Below are experts of layer 8 (counted from 0) of a mixture-of-experts language model. Rows are named router (the router's row for the expert), gate (a neuron's input weights, with its number), up (a neuron's input weights, with its number), down (a neuron's output weights, with its number) and show model dimensions 0-159. Each number is 128 + 32 x the weight over its row's rms, rounded and kept within 0 to 255. Numbers have three digits each.
After each expert's rows: a language model's description of what the expert responds to. This comes from a sample of Wikipedia text that the model never trained on.

# expert 22
router:173108105106128058140142085132158095108144107146191156102117136113107113163158147083142142115086154145097091101184128122107084075135109081157143101137142045107157179101180122079144135160151120077097163153088142145155142058111142133165103123149102145099138166099139127162189129143157177139133124114172160116165167186120149060100147175062079134117115075129135113112126195202156055193104110131139176144102120137087163176151150119089189111126148125109148100139100123116133082107130164
gate1:164132090120099118127146173142101140130162149117126127102156129083052153115135135135149105095139131170164096098103180161131083119165186106169197143201129172149119172067079143132104140171153146123073120122132156160142105066128155081195168106086119091133112172089150153145103133092107160146178124102186119139152093133133137116124100111116090215103104145160132067133068094164171118123119107164155158152181149136109103075116112101115177078182150071171097082075153154151138100133149120
up1:076175096151142139136126069098119143155068131171136147071130186142132141135188125100133149093161154155118136178082113138101162085131151114114116168070091079131099111116197183055135134072139105156174165119084117104111115141140120173132021184138144096113132125148157141119140129074129167108201096116119159109146167182131137109153107125121165129061082113161133165143152118136083149118186113103094141128210145125125159132083144147085162194139071092129107113116103141127148130115128084
down1:127144127097112125159120093149141134127121165117164104149107132123113148167143163099127148131112167173180099151151121141125089104130139205100138134072134176108077145198109109126111141139172112149103120142154125112134151157051054187149173091128117044138126150084145070113134087186183090101103129122172116136114147106079146099119141055234170169123144126116190093085175130151085114125090097123117203137124060123133167107116081053139131127128188153122104128131147120141140119145118129
gate2:171148164136164139149082114156164113096114162104093171126075114141198097164138096122127108144093149115101098139165153154156163152102106125167076082136173093131181124145113133092069099150101151117139113174117130113158071197127115076114120096083135119022079128102162131080157118138119111175123212108110120111146178098118148088136130109095117112133117130179149130127109105151150112126076154154061152195090123108087130097105167137150112137149143122121149175155053141176048094127078099
up2:148108162151186121130126118127132094137112083127138113100109133123119111130160118170138106095190113140208123127108110172138145111144155130080108166072094129149084105117125095111183166145057113127097142141128089159101127143137071126126118148130099126088075059144143155067150102057122084163149142123104160202099121118121123200102174180091147130130131165141125125110146122111056083109226196185135141134169140155161050111122101130175134158103096130111115162120139139129136077187178086
down2:101092104099157124116143172095161145101116146153142155100138172091057204093126105087087163163150161158081119180149149092146050140141096092075141163046138083074093145174139127146166110120124107160148127153136103086115151126079138167125112138165121085150142133090108108087100134122084097132144131113125203123116077167245129119129170172128171115148170113103128122086117156101140141140129139133104125081134113109052149103117098128129115104158108083122101109133174168053125187122159135
Description: Verbs and verb endings

# expert 15
router:099095128141200142075082179118153162136065135126143135119142098107152086104067138117166171174157124151145179059122130144098061097127081131188143085088066113075132086080117132100079137121157139099099143126113185112145151080150117172116118156169134136146050119159138145147145081095121192197154126176173130157110147151122107154161146072149080153119159187146143130175081141166116100134054116103123114132137148127102220151160099154154099157130120118139119099135115105147152133146137138
gate3:140113101154120168129188135127143110054102093129114147137108129106096146185129179043123135147113154104177063125138091209138128078092140143153145132086099060109129139110133179063154129106160132113121152158117194109132167158131146104135090121139128086079044132118176180117117106106110176085153112191152148127138111157173140134137120169054112159139098137131136124107102147137060109107189112139114203113118124104164128170102119112100205102139124060148115138143150084121098102143116172
up3:162095166126110163161101129174103078161082137148130203072101141150148109186140161159099071130097127122127117166139143147107134086071122129118122126153113085110138075138088101150145166114117096149121103067147172102158094092116141138088154084161120154084145114144198130134179115155126138069053125135177149126095152132140135089157150095139100100136147118140129138115143141150162106126170167131116082147170038043145106072126101112096089169072044189130101125131171152156069142160136121
down3:088171129147112178201116131143124170209146109094133092117133108119121073169120146152177072113116141187197101129118165100125149142109152122126121179142143159129132137134086132132153155115133141174115091092125128112090113171147114094124151153105155042140122132179119160174117118117093074101141145140194115129131142112059144109112106128040090152126149161045176158134095045109144119094134144153135139158076104163118073069100158112146143193108166107091163123139077139190111113112148133
gate4:111088115064119119101122150109145099207163086124150164126094133075149187178114128089095130124144089125126078132071177181117135094125104170117181143087142122141146124162152147094164109168102159145149092137128094137159134159131134232085113158093116096127126110165108177098176118125188102175164180138131157126068098144174091098194093119176152163187108150125159141113188101112078116159116132138161144134132126128143087140106063093163114174156112138085151117121060107074117108111103143
up4:117048123100100160126104161053183110134122123168087088113120139166133200139102108154182135081126145177134091093116146130091138116125132193130154136068158147118125148180147134105128090122067133159131088212086143153161134146153090078155087141135091103102109063156138137109143103110173170155114145155118088141058149147095158141093150171106150108120136150156214151149133059109106147172165116115092090154154121166153152146185096117168162089130118172124107088108124097073098126172152126
down4:119127168074107068147161095112111111123105135114097138058115162096081098158121089070155142107189168115072127092167193059194167148142129082064158127062119094128147123131081086141073106113113132200122158185130140143119117159150152119176070157136124117113125122112208112130087121101118117142069116095111110158129135218164105169148211158149166119124174149129151138100119089114137116156106124122116109146128094141078089119178125144157144175142102089123112122125128136111178148100098125
Description: Word-final suffixes

# expert 18
router:064113152130113164119133105124135137091161111122173074177123085106132140102097131150158057147138129114173225099106117113134129097103106052147172165131138130122119106162146102121133145191085130171151084121127148178128193159094142097129165165167118110105170104143173092107133125143106135090162146100118088166137146174108136113140081083177112146194141167130093105131069113068082077076162094103116129155097097189093167110154087139180122091112057173124108150093153132146191121146118112
gate0:080108181102133118092148096134118145126129071164126123128066129078147062094094075170135138150143134160163204106109082129187098105105100158127118113083183153179177151128155103080135152145154135087147099136156150140132180139117121133152111169134075055113123167100126098091078140140155171154147161146146166101128174136147171090092139134107121117133138079161148148162092123112098135097148117157095157076191121160107149187178070116228150125125096182122069096092125165153108124135137167
up0:092077137188148086106131114116077104097108119163041098137103148103114152132151185100116118084139147168079220142058109065138105118142090081132145102138121107086128138129090078098093150103114095106146130145126176118125113137171144122074149209094152113108117148144155107154125143162172114157113158133155124143080105085091164154149121152110059140118122178176107148143076152120117218114168184176156135157158139123123085151122124095115080193162140130100161061117128109124133129180112132
down0:166139122093143143172084129103099103176073145112137148131092132132118145118121144124147171078169103145106107107109097134170130063056121119143171166088125095083102153144093119119126131113173118176195145164183188126116124204099165123072136143153184140133150160154105069067074159175160109092133121100105153096178100083123135189137109193139157095079160155089129113081154090111168148107132118090094143134126138166120067134102073136203119154153138186157136139123098111145110091148095084
gate1:109068155180176110137143118106165127174071171143161162094140057107112135156121127112151173143141154104117148138165104128108154142105122122110145148144121186122156098173120113145114034148160130062126126111136159100086078134140162148113175135176133145094137153069191112083167137185104138043130092136207135151122132132098078087117108177059153088170131115094084109160149179070142120101100169175139126154130109208114143120126115096188142119139172154126110137140157103142153138128155175
up1:097156103107088142140145115072081104173114130094143163085088115096132129143130135140167138071136139120145158104117145063023122119068165130080101147127110173107104173088132124126128156126153132086140167164111033146090075107141099182158121137084126109101092125161138073141110149077180142166132174147097140170169099165140102126131178104015097128146128192128136168145169135154128152079129154154126159142129169135122148109117163106109130113171129157126123130126134159162072049109167144
down1:079137135115124116194144118120111098172125164047096141031112155167119164113127105144150152168163154176184144125197126120130145123071104138150147126166186085126121141115132071139114152117104104078182133113177120070142146117091134144113132102162133078139163098184079078109137107117088062166136127153144169140149177174154162080110119157094185128122147132072149080103110107112142136071120165177099083113100098144166092097097120165184092122103137158122137078189144121133156085123119147
Description: Foreign name fragments

# expert 27
router:136122155176077141173122122145116154135067119133161129079084165141156167163114130068100174160108187090120172118113138074127146092134128126175121129104167041108121125136131117158150092108053113131124149153149097145117184074088140173125108092120121151129095177106143079104134178121183117161140110103160154114111157068171126091091135166159166108171120139119086132110112199107147137150080163136095074127174136080116170185091102197110148140102088078084112091134201082114139151142121102
gate1:105161080106083123118147134116075175159089118152138156140116104141066108121197100115159094091163063124092180155047107093145120120185145137173211113150135033113105151122137111130157163148160093072124103119102121171169178088136124144166083060139119160130089125131122172099107109139111133153157136160132142152093157165100094148160166140124091102098148211074139124088093100147132109121149116116125124091144056155104116204188142114117128130128079122180117122141113106093109096158134131
up1:159112119152127081188105090175121177115089133067129097140180126156136140074116108150203126104146108150075157137145116150094134120125108092203125140140126101153088123066185112088166159103172155179137113129068129077182148140085170137076121165176101142125162146084118148124118156105131124130137115061151093094119107151106187099128106136127106162112138147098101126160131096104123163141108159103129180097023112095093159104144110055164139126134129122076147097157193142131134108089199164
down1:181221118153122137096135124119064086153098168139126105126116114138130126103141114130104115124149114121132071150099146134077134135119144138147144098141121167136147062146097153149105080146117115128137090064165154120124085109112055107146186145099128086130170093169117138142108103150105071100095123129121106121133082062169163161084143102127176156096148097154161071148161174153132152120138182114117188141141146134220074092105118177151125190104121126107100194149097179162194117210143092
gate2:096106089132108127193109075123198170152088142132138128189171087177119115142142109067122184163104087148170117141118104112137139184133120132137099135119136089106107101166125098155051094049166112132136161162146153140126147119171145122155075149130151127129085116157139181143154121153157175144214118151112111122146162116135121177174095103115143097146139118107116122158171060160162156131163019163112127076124129139162133124149117127102186151129061124171046117175130113109153142091122160
up2:138116163175088129144188135157083149074157169127161165190125186140176137148154142126126077100155089128139164168037151099142106161150068090095125105079107104126073168090156139155104114132078123131146104094111184142169159131128196163095131084090115187121098169125049164086102188118122151116152149169128154143144126119107203113118099132192161092110168121101127084143147090134119107120159143145105175072097181142096147118122111102101170150149099176138078130157132131111135152165114138
down2:129032128145118105135165146140146074107091125169131135173153086194137117128133149195156128077120125147150115129136188140132149149148114130126145099178130119114098106154117184102099096104133078089104191180168098114171094115127079189124151162127139150082090145068109152111180138093129129144137153115079161164130167158149085122097133124114124120173082147154107120123096191104156155204069163208112106100119116139049150093115146119072140091162112116116124152143142105129055064151108123
Description: Prepositions

# expert 17
router:166114117084082135173110157147116073142143143091134153105083197137140206158159091117160053097118117084114128151052069117080172078179168076079074151118099113117128160153148129099151127150090112136144168133135107120104149162129136085121148166138139154172140104100089139065061103133110083086109162167168149119143114146166162115125192132107096117198130152153086083101143126118135137138186112114137168156117107123198099129107176089072176104175133129102100142161106149135131110078133139
gate1:154110129119117114107135153175125142124119164129156119105180149126129179168116125093121164094165106142092092122077081114152105081056123117109055128145159130096174165134174124151141141134122139172104119133109146140067113115132108118169079115163069102158118177149143103176132131124098172167089149153118156094131135143161147163107109158082178125132098231180125127037099176146143132153087158176101136126153140141088144158154129111133130070138124163081154230172092044102110094136165124
up1:158073106191144121109104168111141114087113147197136131161121181160169125177135166137128081100167176096137108097089134130100120098083127141168201169093133062101056132102143113106119151186153125099171118124119190144151166119096119107047115131097152148159152109138143139182137108113122131130091134118093098092179079103086093150148128108166138140089175078171182176114087137150164148121112164070115141104121112160126179115125038153078135185135127092111129092103067154154116120123133105
down1:088122129131153151132155128115181126156119145149108098094142139208162058071104179124104143108174130163114106098154135121117133166124104161117147102143091057118189143137095109109098160159137101143132165105079165154125143126179110134121044205106112072216092134127108087104113098144103120145156133151079089148183139196104106072119175119091097164113137103123123114096201128173122140197154131093151143078191096090136104114136129138155152187123158114111089102126180097092152107115139140
gate2:165125100160107151164127100130149122122073076118181107124139152160122191157139129095172068134113133095165148156140164157112207119139133135156141136115095103111051145135193174127182122138106160103148135148096119148132176146108169154114150070115118127124051102127104186168145028035134149201150116165097120122134073088116110082131146188127140167123108116108142151131133136137106136077160157111071111138186155087138128112164188105132166091128081093124121125126180153109088131110129162
up2:156124150055153150174102158148168135154135097146069094109134139140112133086148092141094134095152142127068068084167122184147046168134170144166128118121107130148127116091151144151157117144136141123131146112130131177158077083172089131169067086137138126098175086100067103140122117107107182114136162167143159146140124142094107121131083098088136155133153096192148150055194100109170134125080105104150147105167013133100139141110084138089105158121169126153129137171124132084142097120199172
down2:128108167139093181093113210096111158138171149113107150121165163092119094090161156170121167113170092149085135134134136078118072151108119081126106172220056174102151128083151122118086068120158117143122089123142076176137124136110118167144183093142137135091173101123102083161051093148061146186161144151119110116088142141138114132153080102081140148119181100139154149169104147127116132114098091084155151058135143067136135139078099189161125123118109093158072129149092115128136167126142130
Description: Lowercase word beginnings

# expert 26
router:109117176089163164100138146118180151108151158177085116115118128120129130097197154117160113164109130066086204113164148105160145156201127159136142044041121180159123066192117170164113145091110122109135172161121114203101114159135135132094097145129086140121116166157103144104108100129105127117124111111109122093095073164099105103154095046172110099119126130096158076154130116138145140080099144131129153108163134116121088084159108094123142123142160183145066149110085167200089123151113171
gate3:148106154086090128128145137145117162168154158142150103158091130097135145099172058095194122163123077076107089134145189110197166124175114113156087172136192118186101153125128075099148094148067136126114165148137180111086155190093096122091135140115061102095088135121087125089124096162142132167153143114077111149159134128116163148116102157092132087091141097102181176070117170085104133144078136118166126095150069155110123095171084168097084109145155108132092116091079163126080121153087103
up3:129171151153119120083121058099117144156126144175101135132162178110129202116113155152143095138141112080164101096178141082126102126189112129086140142171089172163120158127124086084082099165153170169111142125098164146161097123176110120134151163154162094088119147108160203124102114110145120159102154143170127183123137158135220126093184159100127071132077155215144114099046115093086135099132148116197132127155132137110094077091126095125162152070098119118124058090133132142137163119125127
down3:148072151099118123138142101108214166117113086107092161181071103096190155082087041173070189162124141144127097084092129144141154093173169110186107156145136140138109117111132117126090133110168127139114152092088178111156153155202114122150075130180141101127069105111143155160133161096111117157129093108211134098131153139101119156095142099091157091093174113084134122144111133110119128196201144155136081127109126125129127105158136119126142070117154148129076130074202141121159127116100094
gate4:110139146115204178104131120127150122102094101050124108136087115154078152132086168129145140127098111110102166120160137118166138123179113099106136084107180146196148176167168144126145106085108132110166130133119138151156180055128098126163156149148120135116217170157127133120150186129165074073067121084122093135088154094083160116140115113147114218080076130164132133121172163189176115133115114108145130074114162150126030101098118126139128170096114154151107128184155121147101162141162128
up4:135148148162151088138124115169108113130131146159088167125174133164166061080125097102202141069145126131107164180177112099077135095177142126162105138086066151116149063099137113143137122174119179115094126181096107153121086103169099162084104126214112144136173103137132118106131172131158113171130106127119113071076172143111178166156181153111137141192140148154128081124094095133167172116163145096167129079121085115160123157144173059110146163026124113126147112128131153161133136166135140
down4:132140184113148159133104102167114164098100135095063122136108137104181138170051092095127107079138139130124137124146088095131097125139098162129146089104141070127177115196128102204119167150133077166103155089147133059134159153131107175072174149162162146150115099091094178090172120102152112111125153129123130099120082185126128123148096146187107137134082066180109140185076150109132178107113130120067160091079157180188146150061148175120098155159129170134120135096158151100154147088136127
Description: Determiners before nouns

# expert 28
router:114106138163133078110109085088164120143120098098136098118141143135145082097130083093152144187083164189107145100162179111086093178120139162133123200125102159156086168187149138084131134156114157094099135134056186114138140066192132116133094159112135140172161196128149151175165117107111124109121086117087084116142094111083131101156125135079116151079160111136184177144127084167141123091111150137132095101127104055117134064137137119100204156220172112108112145118090143148118132120111077
gate3:148137102131155108100155098109131135137116168220132096154153182074098099113075114140144126160114170157142084154138130131106098108043101125112113136158108131173032115153136105099175181144183125098146138098138168078087092119157111190159151069156160130151153122091088130107103077187164177140134149096140105184137148131158102147087146179154147141081127126111111183204108077117163080132108140130155149145141091117114148059120129140111119091198108095145141171153101127131137088074151128
up3:116131154084139117155126104107187114149127106132136077151138162124112112107131118079138149166158100101142122148172059149165156185119101077133124058175120130097124102136096106184097088091067127141080111166159172154157159144083151119131088143191132105172109099116139058140117105153146112108125084103096155165107130191121063096116143127181110158121093136095125066093128144173060144133187118146142112093104074150066179145132114183120144171138168125094120171083133194192131185148125136
down3:132176165132134103094108103107135119100129156178095128063170160106144150082124120057135081110090118130151094128141142126180174127106157125165154102112182135086169164142073142101185171148163112096072127130132149092097128124101097135110155151119160067078145161091102181153107106137177094088131138131158121093192119201220127101132129168079142146156151137125105132107180136100096123072167135139098153132059153099065114170086120102136179166162099154081109145113111094152104136177075128
gate4:137190122140164134094031173140086073105099119086131127151115171173204149089130119139173104125120139165134146206149155151105181124171111122113125131151130098145108160102130170162153113129064113140086128125152182117119113101143176155162103177110126165142170171150166106124140134134138093115185095104095097138166167109100156168122103107143127133143152104118186188120125111111205032093177109086152135108165122097107105150163102157108111118174088099104134070139184100107156166151083125
up4:082091092117118103089129140111131163099123182144053081125120108144055153171138175092138126149121174182155120155169150157174129144156114095163051062144122165143160130105074123108136091126155121117191127102143177141091113171158110132136125124173173136110095120129122148101192113140123118118140149089116126086167116144123172099089117131100113129113114176165130176140101111183139162109099105100034206061159137110114094155201120112141151105073142145112155101143142049179128093137102107
down4:051105125126107172168072125144189138115112125081168082106142067161134128077120117131186126091065116219121105115144096148078156138094145178141111136179106141121156095158172168153123131135102093128122108141059162167111144090144042152152179102128128103162107108128124187151144150142138149193132073140113132132181185125128168100089072146086076125189145128120108150134177123118095110108099144094107089092112148089114127173113157140160109144081160136130087144126169175147154085107123168
Description: Common nouns and heading words

# expert 24
router:170120025127112155138158104139057112072157129109135122111105199129131129116138135184159066122150127104091122139107078156150115111088109090108111096160096083164123142122146109112166116138196137155148086176135149098127091176143162107115220122121116126136152103097141078093090148134114106107081110140208162113146107155140152110139128143110121099150134124117139158073166084069155166121179150102135199111098128203167056194066182107084143085122113138122154113127125156110130152120114135
gate1:111075092139165109134134134101136122131136157116155136194163159139120119081166179113135090165140198069160139096135142128121094120102035114110100160139193113177158136101097168203141178139158108099107094091201079197075088146162151134142157148089097150123179099129109102162095159103109103118142117107147124102193110124142103122103177156131089095091174175075112080166100116073095095088129132191155141097152092120175154160100114158110127099135107140134103118095146129152125151063111114
up1:152164074121138103120140085145159128138170085148099132120119120158119174086172165068098128120104193157154068131118109112106122112115070163148131148136113154106148179156119119098139085174116158157106081126175136138165096107134073088170156161149129172148118135158146147096086191118078134080116093098099140079185120122194087095173128129126158163159121167128116120143150093114187117130108147188140139188182155140097109073175112171063191120163086129104101149129143128083188122048101147
down1:100169157132152101090146043087157112116156142098093151078130127158104131078149108162146109101154083167153085141137109124144164082111136113102103158091098192110120105116113112092139119148187102101136119134082190140189124078119090092149114076096131142179145150160124105169110090165142105113135153133088103147152112109140169154103153134128163074207175174109139137121179088161111153149058143174158122157128145175212090154065154102095182183150114126099109168125102203109121111109105131
gate2:145106126136154096108120185123097110141169174169145140099181200095176081167135110116120113096149126077157125122110105164139100161154179077143143072087183097100100144128094121100136058152113100166070127122066139115101130163064140114099162158161152148092115137116096125121129187138128164174101128126117116095160195214187058138102093076177146121122131105125127144140132143152122128135130099175201148163167119146163137134089110102097150102116117158129124098137115164112113195051186138
up2:124162193204155136042107145155100086152134122135140139057137134185110065141138129133130156179132146134117138119166176169116108157093165117127126118090126138103094118123093138104133118181122101123125088070145099115144173124074173145099158112115118101158132189151128113095104132132115090136061097214137113132133116141094137164094091150150148152117161113180139015110132224144115152142155169126103131148143147107157107088134053100125113089133084134121124078176144124085116114195148119
down2:127155110143084104150131158101082160103079100154096167071202160105120091127112155157114076141096071058141115204152114148122125099174140097107146104134113092094142146213136137186137081136065159110133083139115118163108120138132121094050147092099083143141095126110159134131112140136155082158156111142090109159117117168182138185103135129133140109176193100113090141144147160078133085136096101122162117145093139194108115117119106139147106073115210151137149158151110073193120089175099105
Description: Word-initial verb pieces

# expert 3
router:163091176126084119108113115135138094153160183138144068109124121122104098145149145154056113129136079101138109153112096117149121138165160137091110163121116169141117097136128170131099121116139110088136146122119113135123036023130131167142182190101134155134133155193122186138159118104150143162164194116113176086119162126055086149159143111143186167089163085096115060111086145148102165118199146117122149115117158126119114113170141170074115128130097158110122174063123124180066161157182134
gate1:139069139144093097133114102089104175160102147140097140162116127142137106111117153120123165133116116090153062151163134161100031070121084093125099060066105138107154125196098155127131143090135154126102185113091142111163212168148160135185126136099153108164098119176114071161184157171176151148174154108122140072133120178129120092172140121102083102148193109107089136152185117179141136183133151149152143143094158100139163098174084097118106126136177127141135155048160158126121133115116111
up1:089120112057129158164091129137120148109086150124113175165143157158085158144140131149148157142090155093072082123140194167161095150133107162180174143121107200124168148076115114131138150094126159117149126155208153123092106091105137145132205131113165088109121044184167160115122148093125146171144140197091089160081121081060108128089121137096157130125115125138058122120141071095146135149104175126154097116129145135146087152095169135135094127096098109169155159172116150172094189080095104
down1:141144129097106116141113145111149126120099083072160114206090084063143137139146108116115126099095144137081115112169139182123155106129098123137178149101123123076142174125134168173087077150162139120132125127156084076169094074098111157147067087128131088065114092144114176109183113126126165173094161107135167077128109073151143096110125157101115145103152063142161151143145228124156127142108174148110099041136113190125134128155134091157103158165068119149141153127146154136186166149146200
gate2:135096091073155123198141156174122090088162131175146093170133118194157135080080122074118174092115139138177090094132097195169171146147187139094086138096114091100060145214106131136114152104176143042121146159082137120167088164107131151123144164089122118122119174151150125139145139105110157140130148102090168169149096128134114142127130156105165067134120124102105165103128118133125109156073125145143177086096109142062134119154149114091104109087127158140217186098154142126091106117082150
up2:142112083165099114085168109142144121078117150143097178065133144090175092080111182143137120090141153165114116099087074153105144163156169114168093150138121150156178121101131148111103160114152109152166144094132138064127099082100096097124160117148121146160125110108118171091090112130135109134128160202094126130133154146159141118210122170134131167114153104088171164117194088088127143121045094089147129135142015139150074112112120183124103087092131180137194164098120094127096085169096146
down2:131140148156105183119161167118138163070181139115110146141129101063134101074126192151094121129116149181122094114156209114134109069194096120110137171116128065128138109080134150115140153075149114108132118092080099049138134101091127113135125087120137153134081086151106142140136176097143136092141147137155150109095116106157167066190063136159157177061162127145193095162123166119132152160113140160147152133160159166127096108129135155096178112147136122057088126133110093049141104150060148
Description: Subject pronouns, determiners

# expert 9
router:092132076136156148067122088104134131141153115056122131116183117104198115054150151114117138112173164137100202071157158109102085166153124126112121121086148116124125155169110128091118177079090145117126145117095163154093100087176122121094126199169177149075152125145151173118153176108172136099150094105080133143186147162105082091166080177126152102107112150146113132175110180188124108089077146133140131153125103123082154059143150166175100177095107130147146130113138201117125092162118155
gate3:135119090137135111156127176170135188147117145069155138112132142168086125200164135148081099109082165127162035129123085134109077114102167138131096090050145187145205067132095084130148161097137153076068131144155127158152139082191116174141115186138145096058147153098085165150112134176141168130065109130155124089155188150124105069155160125114089115128152125101115117184099132161150149139105111120089084118130135136129122122193090137150161123110107130141076100123134164147088123103113117
up3:113117120112137168079173128114135152154109135151133189104148106117169166104044119102119131110125151122076170142131086109104189136134091146112117098083147149147154207149153147133192159155138124127123067113094172092133148146096076167155170113108125119185150123137117116128145158144127116198131211150050074141118086149127149125125156074088119124090117170178078103173099087150136141175178129118072184083122128166109124118098075131113071161088160124115106133148101124077132051128113092
down3:119105138104133151123097144123109149127132133127125100141091160154131157100106164051143159142168048093173168135051164153155162177139077163098128101128143135116168191083144098143118166152078167097138147117100130126183085126065133130036107141155195188109121084149100164145128142086081044170122123123091121130104166157134127074148055113168134196077140109113133157120124138154090146125112152169122123105143154139082104130168074163153084129100144115162192116103109152108162104126133126
gate4:133119153094104156144174099098151065098076155093160133106154111115130143115131089098139149119127141104140114167054116114135141113172107113075160083181120136160109127103161138119158178088118141164060109163178138103120101178195137157104135229162109093047121171107186077167150088139144116150164114164129101152157141182110084089109180147104117160127109139141127116126178183138093163107143123185136143126066129120178102107141131177147146066149139157126099082145110168084128068125089100
up4:147113088112162106116160141123148109139148070153102158185118161131180139117103109120115175180098201099069109087160166089119164136133073119187093104128118111148186148201108167106116117102120086127143134136113093063107117152095133101080139093188139179155133155143124162128150184136098123141153136156097155137112109100120164169153124148172101145215064133101131110154125095101137181111111083082102139173103136169097137113085178034081135099153132124141114129157145129205066123141133104
down4:105146156107132088155157074108142124125126130190140137160129112154109150076090052121131158138091116192154181128098188164129111084158106121064141119172139115132136095071083187146133126103064184099078143119090160087164170139101133147158054145195105095183122171125142161160141075115147155130160159153106129134124137113192163106139111180110148098126167132128159129178143092161113118124148096160145039071119104141072105124093166062138156130080153141122153123128109165181113118140123110
Description: Institution name endings

# expert 7
router:101147146147111187045137101118115133132134123122050118095155130143091117064083087181098147126132057159124113104180144158084126115109143049141064130134149190149096151168106178156125089166137180137160128174168154140137128116144136102125094092175106101147126119114100106144116116149142133128124161179136073193097103118107099138147105152101150109143118130087160165082187151103095121125113188091159121122135083151188129076156165145190093136115160069169148130150103156146173092127104047
gate0:120161097094146108181158191187146089127154128104182115106066106184133133084127127164165111145064155141119052133110116133156073077119159131177133089109091134110069183132148152107069136138134148173126147202127166116142132122112143133127072120131129167130118122159154126150149079141069139141140107146094141178136129168088080114060076149113101100075172102115147139111125153118174107144167107137130142088177194098069101112139149169155125091146160043138169170177133162143132123128112083
up0:155105129149146154150158076164079143106141145118130103149153087064140082183106112055088065145119170165102127154129101111102113104126055141164118146141086158102187129106045101148143087111124147144078130144152161122089103150128184148128184172137143172176156122096147128051163138117135141083128094077183138157119176138102125142157156179167119148099146088140090169107175145095138135134171123141120191108102149096146036155166103087119116147126092082129120124071103146149153118151102180
down0:158101132104170122106102160152069089146136111115095140156172187143118167148116156137147192118159149152183128088198113143102105166178146197132088136108135152090117143085096150145099165135162156150173082108162107130081131119156170068098161158104127100129152069082089137151139123127131075130145139082131099094193099087098140119077141109176152109155166100101157131121100106148104037177127143118103088148097051128079132108158069185171064148097161121115137134115153089142139112105165158
gate1:201132146100133127132158121115115140113145153130110131149102175158133118201090144090140150196139143094175138132128132125180137160005162120110088119095147187127147118136093105099135129084151177064149151146138115191143132077103110148122122134153091188086130157128203113161119153088138151153113157106090117085037047137141113093124157129144141143117150154092127107148100158124089119111129160162129117163136091132140160069183093124106136094192141155062117152126160140131133083131053115
up1:114094137181126183112089098143180134147110112127148138078186122070115113160106109108195158162164179158108129100071096123105095222101168126092058134114115155126122143154101093097096088092136109083206141115168122128131130118159091115071094154087145095186093145097152138151146119142157137144135080103144133158137149161133129155156123134172099130160168065118151175121108139184126118095132107121118075118119143132139081104137185161172131180210140157118102176127134093080130092114148205
down1:120106190121165090142142111170085136197133171155127144157126036141132070209111119115150122163101157121139135152147118122120176106085129154128068096097104166099168144110093130097204113096125132101213140102100194095116175156093106158095164113142117151077209111096157145132112126149129152135064126138103158118123097158145113174116112184119145158156154092141079127137121109096123132061157162118116117122144191191143076087155128124116165113161084103129109140109155115075164147167158092
Description: Capitalized word starts

# expert 23
router:133094113137060089182108136153144159114124110153161135154125130071115138142108142086149187097146185124156101121119048104146095086146113098160154093083119091146137153111157154118185099103133052090106134139140129130131168072122124158169107140126116163114090132124165082195171164155197151163149101139184151107142145152129133118051166195107084104128133067099128152106141162133143148156093130068198097076102122172129164185142112146123210091118144090141128078170126086108148121105127150
gate1:147087106150072138140112145065109185094148137196150088171150131127129138099125154083169119179194137101128129115139119133134106124100086117111159117108118184137130131114158120174097119160114127091128155128095109123076093109168156176163094070150118208175120150102100162198091081160066172117110153106113135141149096185086132108086138146108164079158090133074111094050151156156163156094111138087139167047079077152136131136121090126122074091126141119147097144133132123157139079138193103
up1:143157112060109107060066144142108143194151092116112163105099110089114150103123100128112164165094133150076119135108121069121134131186164112071143118133146153177115102160123081095149101144123157175135077207117128119068174114132194134092099139150145150141151114084018109147119110092080104131113120203114127157105105132153125107137092207129200135106142102119108079159101155139165102157133126072143153080103138096130154179181134155110158121132130127141093145129111127146159197083121152
down1:144140152109093143118093126118137107176140144132123190098120117150163113118155154121106156155104062097146161149108147141089132159114110195096115120170163194162171127107133139131164149113127108104125096105172142129084100128149101103126121199108169150066173096135117123159084070159125171066105161107114139057110114125078065159187105109150169101092125143182172132139131062104188084121112147206095143171104124173149106077128116091123108134148050184161085147154141075168123098124142092
gate2:136150116098123091140111134120114139110184097126102061100110138154129111154094088076137134140176156174160156117093105081157068061111093129099121136089164097181136219139112083125123077115184141130151101088112161093131142098109177189160122113092096163185143148091123127127138070089111119140138189098153119108152111172159159127115111143119127165093142128094134167116157113126089103111243142118086123058110140110077162131172119157149161134068192134101109078148156135095128100155121082
up2:173155130123104090141166111123132133138119175124126175158122105103171081105129152128088155152103125141169127195062165147108123133127163104085076187163173092110092054178147154102144124112110150072111230146154085177093103149120121082122100091114151143181120103180101109145146151106075133113163122134133083077076058127130067122114132103092128174159119150166101124189107152128157129119088078158127162136113114056164165101124178119149114156147109099163103133157172142081146133112164175
down2:100156085131126143149174165110092152093152025119101130149100134145178106110110123138158100143178142124128129142112094120098093124146104117074163086175115143176125106209181174198099154128099082068127137136148193122110112156170154152136086100137169135147087103170091112105101182150189118142136158167081103117098082124127093155096122103147161099110186122136126109152140108091159115060115105159115141086101133151144118117094128242112130136162132122087103096087150109109160175137192117
Description: Verbs and verb endings